config.toml
n_layer = 8
d_model = 96
n_experts = 128
experts_per_token = 8
d_expert = 32
d_shared_expert = 256
activation = "swiglu"
moe_layers = [0, 1, 2, 3, 4, 5, 6, 7]
router_score = "softmax"
normalize_top_k = true
routed_scale = 2.5
balance_loss = 0.00023
balance_bias = true
init_std_router = 0.0341
lr_router = 0.00357
vocab_size = 6474
norm = "rmsnorm"
norm_eps = 1e-05
tie_embeddings = "early"
optimizer = "muon_variant"
lr = 0.00718
beta1 = 0.9
batch_tokens = 32768
seq_len = 1024
train_tokens = 193300000
steps = 5900
dataset = "wikipedia_en"
Below are experts of layer 5 (counted from 0) of a mixture-of-experts language model. Rows are named router (the router's row for the expert), gate (a neuron's input weights, with its number), up (a neuron's input weights, with its number) and show model dimensions 0-95. Each number is 500 + 40 x the weight over its row's rms, rounded and kept within 0 to 999. Numbers have three digits each.
After each expert's rows: "gets" lists some tokens that make up at least twice as much of what it gets as of all text. This comes from a sample of Wikipedia text that the model never trained on. Tokens count by the router's weight.

# expert 82
router:514529475487447512523406451526457530443566522512472575522526451502506534487480413475496508462543471509544562441581530495495515536441506443449465519489531512531529464572517488483575557488502495437513496569413442473492554490464473497486517504546561494474462503445424481438474508475480484556
gate0:529489607491507477499479533486569520560489491468483524465467524484483562533553528475525511470496507443496562514455502564464488566525506503529513511496511513534568507572496393529563516494576600504489500516513456468534445632508439527508511535545512479526507509495532521591444474499468491498
up0:489460506430475534532505576528465561544546512514564463502461506440512488414503509552531526511474541433520507528456476434527500500503551515540501483485532458489465427494484446488472427480498503550454489442503464510550429538450504500449450483511621521473547527399535501436456504507476512459
gets: "a", "ar", "an", "es", "as", "i"

# expert 100
router:497423510576445492530461597541459481495542520524515516492502504488493552576514436496447471496476512516528518466579435583425432510497519486473532456498520433544528482514482556552524511411474497524534505494456511479460474518432425500519515515485502489458473554460498453540450448404529513513
gate0:484496469502478472520509451530560486542526565497453518545473499488551500521455438518492472491497562525493528460597398460526461530465432492493519484511594419427555435504533542484547518442507482496514528506480512487553479503515466537522508488549421498505505563440564434517470455447530575491
up0:478475553521421480572574478497529544509514500515495538542515497461567484517514467462469466545515455467464587522504477470493512451492484449523569539485588541438502513532486511481492515491405459496455556505440482505456539458552418567472480503501486462496447595449502564510515485412481488489
gets: "an", "i", "in", "as", "il", "ad"

# expert 30
router:522447433457463491498474538531496462543462475530452442496508514511577520446476478473507474529434449540498558429453457499505495464554532559508520525553542511548510518586529451547428485479475488491452581569456564472473453544540468512466484477487467541527479466538515421450543469528487582523
gate5:513520515460520546550530534530433542503488476432539552554499514483384543480475472539467451571414461474485471467526520482525518533522516515507399410502523461517541519601499487465544474416443503546490493497476431518508492538461478514463481509546474439494469586544511486518528489541494498507
up5:507503534409578511592513504524482439453451482529521516459406513500546528485512481556545534531466472435539450537493455559484505488508458558481430440499563479491540507492474454527501536522417555508507479505527527503530440498465434533525556405493561569503503537502527477558453516521501517515
gets: "In ", "On ", "The ", "= ", "the ", "As "

# expert 40
router:492424534470463483559532505469463542496582541501558410471484488464489447530516557487464421568555492492471531486516526453493523536463452506484445452456517543559521495462438467581483483497464512559524557516468450525468532468562496563537513451476576482473442443512504523527460552529491464547
gate3:562505514451517413454498510511555532512498504548518456548511506503498468451494599523562468515512464466489432502450522454552531515577487561547476513425500492437487459460488531465510520569556581564565558511462474526472529474512591488476481499502453476467507527591438539524475499483486475520
up3:541531479476535527537438516488534598490534521436459549536541535459437478538488496441533475427530518553469527508425529486463462554461574461568487540490496496547556547534393456457507517468498505492425450464591490481537482546561445540537507500494508512503499502511508467531482444546497524484
gets: "f", "g", "st", "w", "m", "b"

# expert 63
router:453545485475457492424420522537443494434447505479528514598434539487469473481505527496485447533541560489493587501549497495438517523491419429503484487473468463508441519446519464461437515486432468467478510540511520529514533522526428494484483505491589497426570487480495485441490555454501509545
gate6:504476477462481534426518483548558514464535510518457545489494509484495544481553516534530503489455492419528557550464539541522528437460459513526449471613459458535479495509561471525500403596515497523493512507557577581500495552554532536553499490564551502466535503452475540559466530509497463490
up6:449509480491457476583520536492527503511493497505474464532512515447524477564449512535483531573584494519440489461425515511530461478565471507439477461489484534490462460546441476521455461549530491495516492455443503474501496396479476418440528476503414482553548472539601539514506516521559539559
gets: "he ", "He ", "who ", "she ", "She ", "it "

# expert 25
router:508467514539484544440498543471496470519457393500547521514456414536473554507523545475518443505516448537468511553423512463558563529521506529544507529521472460551504575454512525519562508440537496511454537484481470567570445502548530494475545486507464518567488453462453523581573462519461498464
gate9:524537519567461549470404479468565430477483440537511553490458551568473462553494425495502485443494469513514401526469562452505546542514491505512463480529531510464538441462430545530557507493478464560530457572454512494510520564427462522408476504484498491462485497488482514541510516555511510495
up9:495588524524427548487499546444516522438504416546502470405467491513485472516526526565559398442485455516533449572488452477489523525503532473474512485609510509528580471527471511527542435493444443529505501482497506527515479555513540477482486503485511499512473508496532547546529559564445538470
gets: "(", "201", "200", "202", "–", "199"

# expert 92
router:410496494485463418538490567512469481525443392529525489541467523508462570489445561529473477451518563549423480481447521493527493466479513537458466478502500456534522449468493432525459408566541491515495472475600514512458520475520562529469471554484510493479538538512489535497462551517486445459
gate0:471551432511525521475459503563489511437475496392415513549506463426469518506486512549528519531498518502529560426525465447479532503485454545505537435535500501486465415463546449548455493513504485495544495536493504450510487459601479513445488595532544513544541528441544484514453514447544501482
up0:425539470429430507457507441458472496443496472476544502531444559479484487500561508454552487462588544445465500528497482499504564440461496525547551521484518445474505567490565437539490506499454540520515487496489491522495505515451459586538418443532488502563460495533485440498536484522468421565
gets: "re", "un", "also ", "not ", "dis", "ex"

# expert 78
router:544414460564531481509514459438510562499557533533481543591563422497514507438510428470477568495505419458517456512473520489563512479514546455442509575512501515511454466509577488564558522479556436550470544515455465488496514581487521474506512472469511451476509487458477513466512491553474476516
gate0:524485439514497507504493500484506487541555477465457504508506574525466485511532448513511477562529470520554546564492505513487490441460533500455406492480430476424510488530549457553489589466503525534472482538507503475531494524506451518523395477524449439457571622453531494513442509572488504439
up0:580547481588535476498572467532596478488482493428489415527469531475533478476503503477460483520447534428478468553454506545525530501503501471488475517484521519466459502465497474541559578493487515456602507524526440528483454524513467578478557488518489478539597487467563467501474507498519571464
gets: "es", "s", "ation", "tion", "e", "ers"

# expert 12
router:530512527475465557434519551491518474529465523484520484456543571505550466511436492527500466481478563550474500547476374482492553574500533500479538543485483506488556548462476528461554468520507553448531542434522531528458415437496529477508506486520435500526463531576557435535540482550525540446
gate6:486502462427531467566601409582471503503483578556513444532529534520522465514530580561521514546510499463461447479476509433480553527485514506465537503456476549497526519562474518495533473580476547518490577498581513486500474580522453500503453482492555513511441493465540491505520554508519507450
up6:463532475509479490498480493514440478548471521471534447478461439471431501509513503484431473515474471475471449401562501437513468581504464470461465492461491474478554399501437525433523480442473484493491593492585527483464480500510547481489533561504445522437521469536394541493479479522469516528
gets: "The ", "New ", "\"", "A ", "United ", " "

# expert 96
router:478554508488553527502449482493471466548500493465476451439550533463466509569520497551493554465564461571463465496445490526484464529457434584529496483489543470543452491469455480483485516480562536406490493451546457522562507476514519443474461458551424558467480466479516489482567505437570444455
gate6:496539478430496499521430586543478554419514511562500524432461559474479519486483512413425492517481466567527468491543455512462511543562490454517493601520470503520530572456515479480493534520527451475521518540465444470487528381523543532508459513450498557545551521521496490527477490509554506520
up6:575487499446521488532481489477513501474461481465504412517512493496534454456601469487524461577437479477478455550516551561519507578508460490435558499560396567501550454501484500506490509480483516503509521523556468479432452476478514470525465507476408491519532570485591519485464482489448466542
gets: "0 ", "1 ", "2 ", "3 ", "4 ", "5 "

# expert 6
router:505515534485501452537435475458492586454460463547544483483435514536525543507464510621488456460556534482447529419453484551521445436548503515491489519460524473515526496485472435506481423541481503473544461515593537498491528551516512559465467561502505498527573541543479534476442528440470495488
gate19:443529511505484513449499495543526482476509549491547506464462494531434529516541554585495465535504498585512468529544488509508522477470496558495538488465463426556502540406482539420541521526514539461452489562490578528521549433535454509529560422474492546556510484474564521470460517522532400505
up19:525516498509520472511534528513530511574566512533522505480513492492501425467509527473413555489539503478446468573521529434469503544443534478556536542487532493555506550523527574531525502378527530521470476389573519445488465475520565450499546531519519483544526480470491463501549507581543453493
gets: "was ", "is ", "were ", "be ", "are ", "been "

# expert 39
router:505560464458552481528443414552547563435574504478468528482473497475576505448515537499461485507481525463563493528543552488544540483518523582548452486597480550472511501581545441510433485550484532501567524474524455467484502502484427501544509498452529439521422500512479485445511513510489507526
gate20:506540497501410456483541546518481486502578444532483489476453580486516418534507572553464434473498555404467569540458508513481550475471490517532562497510572558501486531471470473538481465514482564438493527522554441571490526525512526557560524521434532486517483508575542502535512505494489535485
up20:524459552471570511494561470501445528504544506499526515467435558482530488465517443526512465404444559464465441480461492514541537484480406512491500482415512506504518578483534467483503497466599483498489558488455536508478564505555542503510500478533511581483498488466469528492509482444570455606
gets: "of ", "ing ", "ed ", "for ", "with ", "es "

# expert 52
router:542569550514534469488464428505484475453519547538499465539481470530533556429509435495473453525456481554477498478561504488481454541548480449530442502463465552505530531540514499456498535497472530549509578542395466425490580509477444516461493497477474533435422467520429501484537452499430471501
gate5:499537443472519489465451431426463514493489436560507483502469477534526469459481563533561545443487462429563489541539545481514470530448512405476503534446537484442423466514488530449478540489390489500463510486565429469496515506543544473527511491468476541497503475558543536482456492443501452554
up5:484482483478538529491438460564522517456510576489444469505526476538500556517490525475428451529480453469452462503410485438492547481466478559518493466440499560484523568423522513476527544473646548543493499464499524483478490517510507439499537484516524481590539589486464530498535473515540526495
gets: "ing ", "a ", "er ", "s ", "e ", "an "

# expert 97
router:536562494557549510470455481510500547437567453535565396510466531420485560543490498492454475547458575503539506501492486492491562461500471584542431519557529493443572504483492403512467588530456495520485546469482530498444514490537483446495480481491492473531481496534505450453531534468487461504
gate1:479496461496496528485504528504569523478553489506506420471577495440500513553476551521503485511531514461501453534509513453522584439514431540434435483496599485501480534451529477521478533466516556485506554459504488487446517521549443482362533465514498460571459485517555450454518536570519508508
up1:466480515544495595465499461508516495514481482473487545556493489540557422492593527488553553545543528515582486517454502447534487473493534484547468447449521428531484485559522531401561531520561453556495445448521463556518452481484513436489574516426501502531528540463515461520504512550487480508
gets: "to ", "ed ", "ing ", "on ", "es ", "ted "

# expert 9
router:522492457489435501533529447535489534549512460552537510538486522554462480530501476460465471487483462513605497531427483590471569503531461493503627526494527457544537503484484473483537476434505522545508484433475541549535516470511466482444510432472441482498555495412504462570543462488484458460
gate3:514505482521464536530541524465549498470517505417523406494488531497524528467566550450521456531555450495525508510569513474505516512507502449425485490521566490443475546487510531429459417526548445479502455563550510497518446512523521491575510431480528502539542532461445530615537529430512469483
up3:440500510526506528503568447496596491561495542542466502444449446536474512508491456530524504478517503485493515495477431466479448522438456497488494487490443478522514516487501536475563542520510495442474453533475423529625527422459550515512462539547585498527463472559436520563497535443505494430
gets: "6 ", "0 ", "5 ", "8 ", "2 ", "7 "

# expert 70
router:529584526474532450453460418525474467404511516551482533452451460525560543426523436510513464495476498558544524438572488527477481534515504468532448475452477503506522505565466507481494539497480546456535579562405469446517588514479460492462489490498496525466469481530455506516518473480426476536
gate0:526441468484520515458536474474490519566478526551493509549479502527533514483450542542528557498534481528489483399452514444559445424516492538420540489526521483509463447551517498459409501503410487461521495514483479513565474539530514489491461454540482517449537537518459538464579392436533465520
up0:529454475478536513456476433461478490466502516500481493521493475501559491508449394486523513496470476546544499493501455499524472579528454491501481510494578543473498496566506528490494509482585425476483599611516527433436503532444492454510583479491412553505494527465520487546521464517519585474
gets: "a ", "o ", "i ", "e ", "an ", "s "

# expert 35
router:485460553523500520547541594494565471555465476445544446469498515496549415541504543525458511529519492530518447418477456462561521585541562476412493490509516489513498542493506542532472429479547501522469442417555528541433499515518552511499516544485495490571536493529554550499489480495528524443
gate1:517460448459440609537488512516530477450504484501454440466465499540461485523547571516561457473556490490494478488489471460509533465495466515446519519593512452509534540500503445447524429482509480457518485391407514482535442519500435539542518511449548557533566525506487497507521515569476529544
up1:433456527550582559518504499529513507408466467520498523488478528475480441529459454447489495484539521518467540477537489569469400512499523505447542543385518568517483471521467498527450435479493483486536450485485474490460505442470472512487513503473458517498462376528534482554506483549448549552
gets: "C", "S", "M", "A", "R", "P"

# expert 126
router:491443510511458549506522482522545481545407382480525515470484458542434497463497512474524463519473482475503502561452492470525539496450460547507559491561501487547546536456522532570573483431465471532510470448514520518537500426534504487467564518487466543571575502454499593553524454467524519501
gate7:479508464559464526556486437512484493486455456506516465551540541446483457455500506439442481422428543542581457561512441474499440496530466484483474411440463525471435491542482505520416518485476404510475494470490472483472544485556497520460541440424472503499535484446506536493429469473493516503
up7:561466465509518402472561435550537453467452477507458504491473509531487527486450540454520512469524499490497466434468512429526438502534524462431455469447498535450553454503391578521508463454502521466453465506575539549489456552524510485531454471458505466519554503517515528541490531431497573481
gets: "201", "200", "199", "202", "198", "197"

# expert 4
router:518458477447515460527545424545443525509498493517496465493491457563567537504500489531569538462476424449578454407432438554515486483525525530512529521497533472543460508465491498462549443476508477414442465506476529523540453501504536533477495567477574506503580446473481566454454537528509496485
gate2:490484515508528491493582477464528506449465490547477488504459508546522479489498570507473476500481444506543536465384508557534553486487514491422585489474434481491487457571512483593557498487497516440487535466456541515548513556505497538565540413452528539566459490485507492512531516494620490494
up2:530484445530499527483497526514490455577497467473519499492484511506498521538556500517530569477539518460460505484516462472520496488519507482515404527413570599494481494486484465457420498507504440515438552600488471512542469504587452460533441512515489543516549526430430473501508485409445548544
gets: "- ", "\n", "| ", "\n\n", "Genus", "==="

# expert 10
router:480521456502476531486481496544504519538449463498553431508572523550453474471499544440505446534520459546518511565456492522454516499462429602525545466560571460486564494474532510567533502441504478526468474511487534494530488460524561454514584548463479525553591494456547559530495466532501483564
gate4:508560477524507515465480496444488456510483514420501451578471477505511461525519484493515462497556486503457496525482481536459475543452460616535484492506400502501498506541425549561519468436490524534543510554534430515484443462517509503413561459469473496566447458501562570539534501578518506533
up4:482445500494524490522463451555476484534477454467508455504509523536461553551571506511475525473550523487590505533621469453451489514483454492530541523538542508481539487537494526544605494467476449581451467520535439525512426498496549555467483561455521490527502550455539515547428464506463477553
gets: "201", "202", "200", "199", ", ", "September "

# expert 14
router:479468440490532500503503461547531459571471502483475435509549490507438570492515474518536505518531439551468453505408470515463509490516438555529525492470526494530448546476493514486477539423530393427425555533538525480509457470564506469580486455505559562472485487471513485539532468429518498437
gate3:508514482532435503509522511511488512503443498452515429482524479498516477500409540509481507507493492521506479483564433526482565491486541533490517471593483489408436557498500504427433476618478538452538496478514434469460516454556499478380493497451475495513569484494545557452556497501539480483
up3:468555438416531480483497484502444525506421524470544517450507496487598539502417607575547452515507546456469511524480528467553487457534598503521481491530468469475464503537507473471505509495472530545557535509558561504507530475508462486512470463510522444457538542453560508519539492476459585521
gets: "4 ", " ", "3 ", "2 ", "1 ", "5 "

# expert 118
router:513458508475459514553503452489481496457518474495511492532509501463455512533544426471483540399510469457477483491548497419456536482426505451497516450418523573539500515511453555530467533453451536514556476577461460487451545527521492431526480507503540497407517459439439459552457486533487582499
gate0:477550473489536475465556498445480471457518500449552617579454455537502532516524531471550593518443503539576514478479485476456491465472494513499553527511512462449567469539490468492524512476525520457507513531594495474472482476443479510560503510486455533423459571466460476508591502483515520578
up0:537503481547469472443522581578455513526529529516409627521588501528472471513496494509480493506496455451473431565513504494452501422554409510441495486506502567531524500556500421451523540542527561462519543444484463495532595505533479488507488473499477461512490478533512517502497489470523510493
gets: "th", "-", "e", "i", "al", "in"

# expert 107
router:534577478470533451479425529494440568425473555488456555496535535500514520491529527498460452537448433503522442467511533442490534526539467535556554435477531505505430521584586529496601525500444533457533530527483522530473500461492479475453489497519546535508550459461497539469472512439502534548
gate0:513449512474469428444498508527534476460536439520537436509494465464495511514482449510560443472520470564542490473443506519448447515495471527491542526514426489509594519471462516502450512407540618523500509491442472482525482578584440503497472517524510466482471548525473497484562441474538423498
up0:487465462486536546479446493443458419498477559504476534529522518470554533506458512543506456522479453532498493559576512478524508448511493476454486466477554494610509480526537440438513487510454429521530540553442552482439605441479466481404490476472438501487534502509464486448495529531565483529
gets: ". ", "\n\n", "\n", ".", "). ", "\". "

# expert 44
router:475458489519495466564553567509518501535511448466588466494469549454482478626510588475529496489567511430446544496503541489517478444444500537502520518509500535546481437482460513489473502530555475467458479457588536521479447520545506537563545479489539462510502535486506530428464581498561509525
gate6:509531496484439550577476527455518507463485503495563441531463442529497632509512495554496471543550469479430462522555524460558503492507543511491488530542517522532489501588524494498441431501514517566459457497502496492497570541531414445549438555556522460537528500506485556515497448543510505557
up6:470514536484487492493473519486516507426408491434480449466350485482528515486537451509553474521489549493480478567529568488502574483507476456509542516536553524527565467432447490422505509512484476561513562493477425481484472477558552471514573535451444476523540478488463477489453510509499451519
gets: "p", "w", "h", "b", "c", "t"

# expert 48
router:530429464460535475469561467497529588522466550484496448563540440537565548538494504529520511543506482502495440428452511557494534454531500546538591530500485521452431523446531459490548525468509485411460473517414549419494458462508530529487498558475501516507526513445503499445478505543456476533
gate2:491497516540536519486524478475526499533449527507501513446561537569528552535478435511429501446495578538539457502514505439453501476451446539510486474508492518522467571521499451492484489499550482460559500432552490511521561490400502417426544501471539513489507540468528480426454416416525517559
up2:478443393534470452518481503535492491514564474505481472424455500515496517529486482526499531553447509486454605480467500470530454482512418584522463478494518482494494538509541439452430438505441489461465445543503499485516491545473483542569579605483524517462555503482528507480565530494500439496
gets: "| ", "- ", "\n", "= ", ": ", "==="

# expert 49
router:557502436516515430540509456547437480503547546526511482528449467520516464460511453489514451537473509556545456533473554502551491525522471480508465491456449582474512525508470534494498533474540536523542504552491500451449471479553479518564565505449488416435484499548558439460440494630522548497
gate0:456443596488541470475523523400537534495503610464500512547444467549497537540571475540540492510474476507490523490470521528494474524532421489477510559444460522560437479514479471514423538530542512453509457531569477399524510523549470508513412524551463507506521443492495487473532517499479469533
up0:541521436556508549527465457448510494542529442502509549503491514546491530559564561505507459459547520492472522568583506469530487548425460501436530416526475576462500569466523491443543521495404546501523524508469557484474492529458492442492445456475470454490476480433489546479538483575478492496
gets: "ing ", "al ", "ic ", "ical ", "World ", "tic "

# expert 32
router:522458435512452465494477507465504490560466459455442471500552514554571485496461529498421512521548541513459546500476502462437510467527504505487456476471489510526446545575434468477487517601499504448473528494574529434510494559504456477541553473387528558498546422538493481469482442484508521455
gate5:514463548568407490564472464500525453490462475484491462477481418460470433462515489470574520547429501488485498510506508530482517491523466531450452448466459455471561481497519430566562555481555451523467568467504550489462539503439555469442531525513477457493550464508463467527531456553498415515
up5:528521459432521486458535502447529428395491504470573453535419514504465483461506463483519499412519528540495499506470410468464535513501519526514522488530420541510463611503457529532485498526469560555457473489536542497484534508491476567456492471472480531516514472454526437546454482503415553530
gets: "the ", "of ", "that ", "one ", "The ", "two "

# expert 95
router:528504475494485495533456572520454526479416415464503476553476545471487496496481521501506460517459515490497489485448519520522472496510484437522518446579480490401472522466472484423468395506461531454517556506489531562506458469530451461507459435402472525496544464554450581441535505545484522535
gate4:442451518477500552462506456506561489516467555452442441500493438463525482553495475541495481495496555530532479545499536455505545452368516497452532481536422444484519538518557417475473479524477456506468504484539589486462481464493545487524484482465480548532427521494558492539470482489546438583
up4:488459494442514549490528507503536598520548558516501465484483418589512496523537506465422513470563494437536476529468560519501442542402450491469514524591434466444526474505512464468449526467522498504524464459513473505490476549513550524471463442541527564562439508530542507466528530519560486523
gets: "and ", "that ", "which ", "or ", "but ", "who "

# expert 84
router:491573538489506473419441421522478450427510534551524502492465505527546539466541439528526459517469518548546543485540461573477497576524469472527486525457478479485547500533513517483517539479515551461544586588417470457513550529500449524494503518503522534405459520544447463532523470477437491534
gate0:518533435491581534480396589467545515427599451516493464447418481533491549540477521501525530438505583515463467447456532525429531505470512495519514491553436487475518528472517500569439491489478457434454484531530508475484503545512532544476486481511494477462437496511504473468539422524481481493
up0:518538440537451475493486498531454453560536442482482403544515543432516486512514533530479506516547528467448497518476589555513489517506558553484431449464486455502527419511557513466508494494459459510496507375602466500510470586554515497454522512532584516494486498496522457480520496517493508458
gets: "o ", "i ", "a ", "e ", "an ", "er "

# expert 122
router:431455522472503546458486514511446489533469524454525463428475524521570481546544468479545517472446529564571536479550437520516470521421493427401540489509470482447506471484534537487577507501505497458529572503450525537508478491485429531552454540560562564434484519481464459511527489473545511532
gate0:572482425525528513465472398467430461458499489549503446478509471531520490545565480487537489493430515573490524518485431485454490585433458467532417524515470503463494503503545502515525533455569476470551590514481480497503519453538511514512443525464459520469519514530542454533540405450474528524
up0:454474462473426535491449514463531593516478529510454471469455504485549472451498467525562499436533483460491532492499529511430533527562479450494589550527547505486477516436532463506509521452532454576517527454494562534447472505511472498523598510545453557447561514463530502496461462523524446416
gets: "D", "B", "L", "Br", "M", "R"

# expert 60
router:503480540449504498536483490522427512507508563537485512543439507481486468525490488497555487528478492507539478488571530498519528522467527450509467474454543553549532455587593560502530531413475516435469594571435475447517576458479473480489477502511557501457478516426529502465466571452489466568
gate10:495475506581465520526450466504470504450566448554470519527463408542510561499503429525508464549511528539486504550504482486503551476525486527526449545514529492465477448543445469478512484483388439398525554468500504510487482487418438471500483465473493401493477527457529510452445445545530471500
up10:454494501472560502491482480571484480511566547446486492536475492538534523528491482462488407531436471525514543572475479497514522630484464491523399542591488500541491515477518474528499529544499482488524553484517483550569557463526533521472618510498503583456501487495466467546531516533552502503
gets: "h", "ic", "l", "ch", "o", "b"

# expert 66
router:414504531480535545532487499500501472499441515439525477541508534486481512481454517491550478529510542504445428531501494436472504500551548516479463510501492491494503364534497569427511495456537536464515449467469514534467488465496500536463476480519417445477426468535492510469453530650505520438
gate0:501511490523476492509505439504562491508484533513479474524480519515528527474543536402557449452512497509473582496506506535502455492504554592487540545477412464508542500556436428533546561452457469488531557574548510448473458519435456445525529451561508512501461450533451564471559537497496519554
up0:541473464461459562531498431481523458509455545554428523512499457559527533515446475488467476530523456522536500492483432494498525483439530543482451506505553489398562534439457454584471553476516419501476476483503465478552482554496502452537510428482471432532469555558485566481451551504464520519
gets: "of ", "Con", "inter", "Ex", "In", "Comm"

# expert 77
router:479444536483502530461472564541493457550496519452524418422462527520531445584494591481499505542544541508517464433568442477549507565527540470476528474461464535486528474449539549478518523541495532489494536519535554563504493505479551589541512550570526510554528494457535511531517570475558503480
gate5:530528560412517483494525426481497532476442532503471506519456531516520521465542480519485517543463486538587522495441531422521501532534498521539502524488448438507523509472519529452527445459462548475529466540458447550573495459559505389463501520542546488448500562504440464433578462438494474471
up5:468503471472480516511465520460478557477520513473510531554485404486507457563521514505538495488597561487567451484582468501557491497524545428460535444527608480585536567483556449484492566467405505461519482490458518518563487563504523492481486470472518490550505516530532513456488501547527459499
gets: "L", "S", "H", "B", "D", "P"

# expert 19
router:512447473526546503551522450470502503462480516501464542530580483439525512457497450508435534547551456487479481466570560468495551454388486453537458476530500535523429496556584488543556503563494487547526423548482482507460547530495509516546506454494545488514417459470507437492519527497445449482
gate1:528525423493491387528530551497472478395486485427474452525492522531495459434459477491542483492482595515508476535453495503476464474393497470472496450488507539451439475509462573512443479491478425468443551537491506540474532494508474535547491521464553492479501536497511504471401435488494482476
up1:530517481555421539446525503527515564576485475526473535474477552517488557530499486505490463523458544516465506518487486559493543470462505509538522563465484429522551551474547447560547496432502531586550505541540571438477498486574591510495467488516459510548504457591452483475481540533468486560
gets: "ed", "er", "es", "s", "or", "y"

# expert 87
router:433451443534481450493522552494494478533498450471525567478534544424463498570503549495451464539570540438454575473513575501476509445433498529512518482494498504551523438457448451485481448556517480499493447483600485508481453509497550559535569458501538494542487521449524489495473559481528438533
gate4:453547457485432550576503505523520550522530494490446535503538550472541486533511505545516467559575564529493468524500487491453471517561438460518526487547545571559489439505434439538484460518526494498504469471572562509472453513533446506442502596477505520552492551464474503418463562459527535476
up4:519500392491494557536498507494479484517481493430495509513555493528521529536537506500439536468534563464459446525469475472475465515511463577532524449506549539545453488583482513466514490458439540522516504517424530488521463469454464451550446530427465418500554466500459519468455442458570419446
gets: "s", "g", "f", "d", "a ", "b"

# expert 58
router:486501473439515555505467495496502632474536522461525472468433470417541424463520508476493458510519545488531518458499458468487563446534494553523478494552479449454569545517520428524464476574531427541569547438539530480458454539531490565511467515541556487523476510468447539497532481476492472505
gate11:475522464533472525494452492463497515486503440491568444506507391505498448497434492552516490458533489462411538523484498515470451545542549511471462532451476449480500481492434427515517565493535489417534448454516465446491534436559586464490466483480490468466503563500455489558566441516565489499
up11:530501466514558424489428523557600505448473511540514491437476556519564495531469454464432515487465461469462548562553521471440442538516498531495507464510490582539488503581511450505485511577438467495510525542487489510470498529497474490492502522452560510508508503525527496509477575528414532397
gets: "with ", "as ", "for ", "by ", "of ", "in "

# expert 21
router:533493518512588490514436410479515528442506535544481550517546504455486517436508439454483555493554434472489493555548508442560525462480543413472449515527476567497479482535543502615514506508518453559548520536472435504438496527504548495463507506476532507544551469451493543517441502533505444512
gate2:511466537513434586485466529451484488514556447493536445499493538510528505465493458542492567544587473561479492552467529509425496531528476497503490525556486548509433493519478492483436447539557406522505479498452501475573427534499498515536478440479518543434547469436457440529540525471464428470
up2:516532544416497479550547491584528489482477537469529532499465539511513435519517478591462502503523542485500472480518481457514465487516490515444507498502386495479493531561506559592454500494366544440530508519475476457428538474550527447581525468463498465479497503512486429492487495526508530442
gets: "s", "ation", "tion", "es", "ing", "."

# expert 51
router:465478486468437457531474442461447450434534499485542528519560489515475541525527438470502512485503440499475549550518532524446526508443533462535522519519482491470538430536532502544570573454516508524543551544477502494458527504454471462536507593536510524389473535451478484595459445561466471526
gate1:499536457401501547477519465490495527483536475476471541516498518519462526510541529433474483484509482532489498491507471597580506458526549496472445548525447543495450435481382545550509548570436523472519496411519539530546502465526485516420536468514416541506521497476511463467514585476525503517
up1:508554516451543504502506480457441475450515508409477513487536501491479561510501502428597534465503423549485486519531467443519446538584466479492433474525477507572453424550537560518523485524511452528506559414507472443484466470497501460484530458424551544448519468475467517478477531441535521500
gets: "e", "en", "a", "le", "in", "o"

# expert 114
router:530538453531550504533499478468482463433569500505467442465562554482463488516492546523437462479577538519473467516447514542418488453446478544492464475498546500539418517493457509450474500503481546516492469416596472464503497488489531482492485426547449583524508442448545518511526445430493514447
gate8:524460567462518502558514526504550596470456466490541516593498527507582482527414492515520460470495542480518455500454570493538508482506448477569488497584456524412519501500558438554519508476470556454495562486482507474517481532558529449532546503511507522510472528508525476506588444525511580523
up8:529508512471474545483431519519509520501456488545472539467503549432553471503562399500489439482447491456515461521483422504518462625524516452501505540572517510466499460453437521584472508475502462475474506468586503504533448473459547476483489518496588522555536544484495513519465544432447525507
gets: ".", "% ", "0 ", "1 ", "2 ", "5 "

# expert 98
router:527458406482501535540474475542514460480487464525484439451460512512466451486492526436484510513548502525504520453523532457502451514507473571526558476481428465372452510590496462565500547546540481474465515489513434519488444483533516482466556496414436469515459549502571498519462449520478544527
gate2:506421526539496521487442454441523465562462545498459570487548485518513511488499526508448509533538486542470505458532534533457531435495519529482465555470557459412509430477521543517554527435569455503484511577480382522544531440521487475508491480533481487494466501567514516478431519496496577569
up2:571518497492504483502588512513472598528530431520519430558510528459496476511481466450515500541581513466501536446473532441515487519499496557477528502432519523411518480533486457444476437548453486451543483561471510599471489407503496500517460496436526550576512529488491556505455487461512478489
gets: "the ", "in ", "of ", "from ", "to ", "between "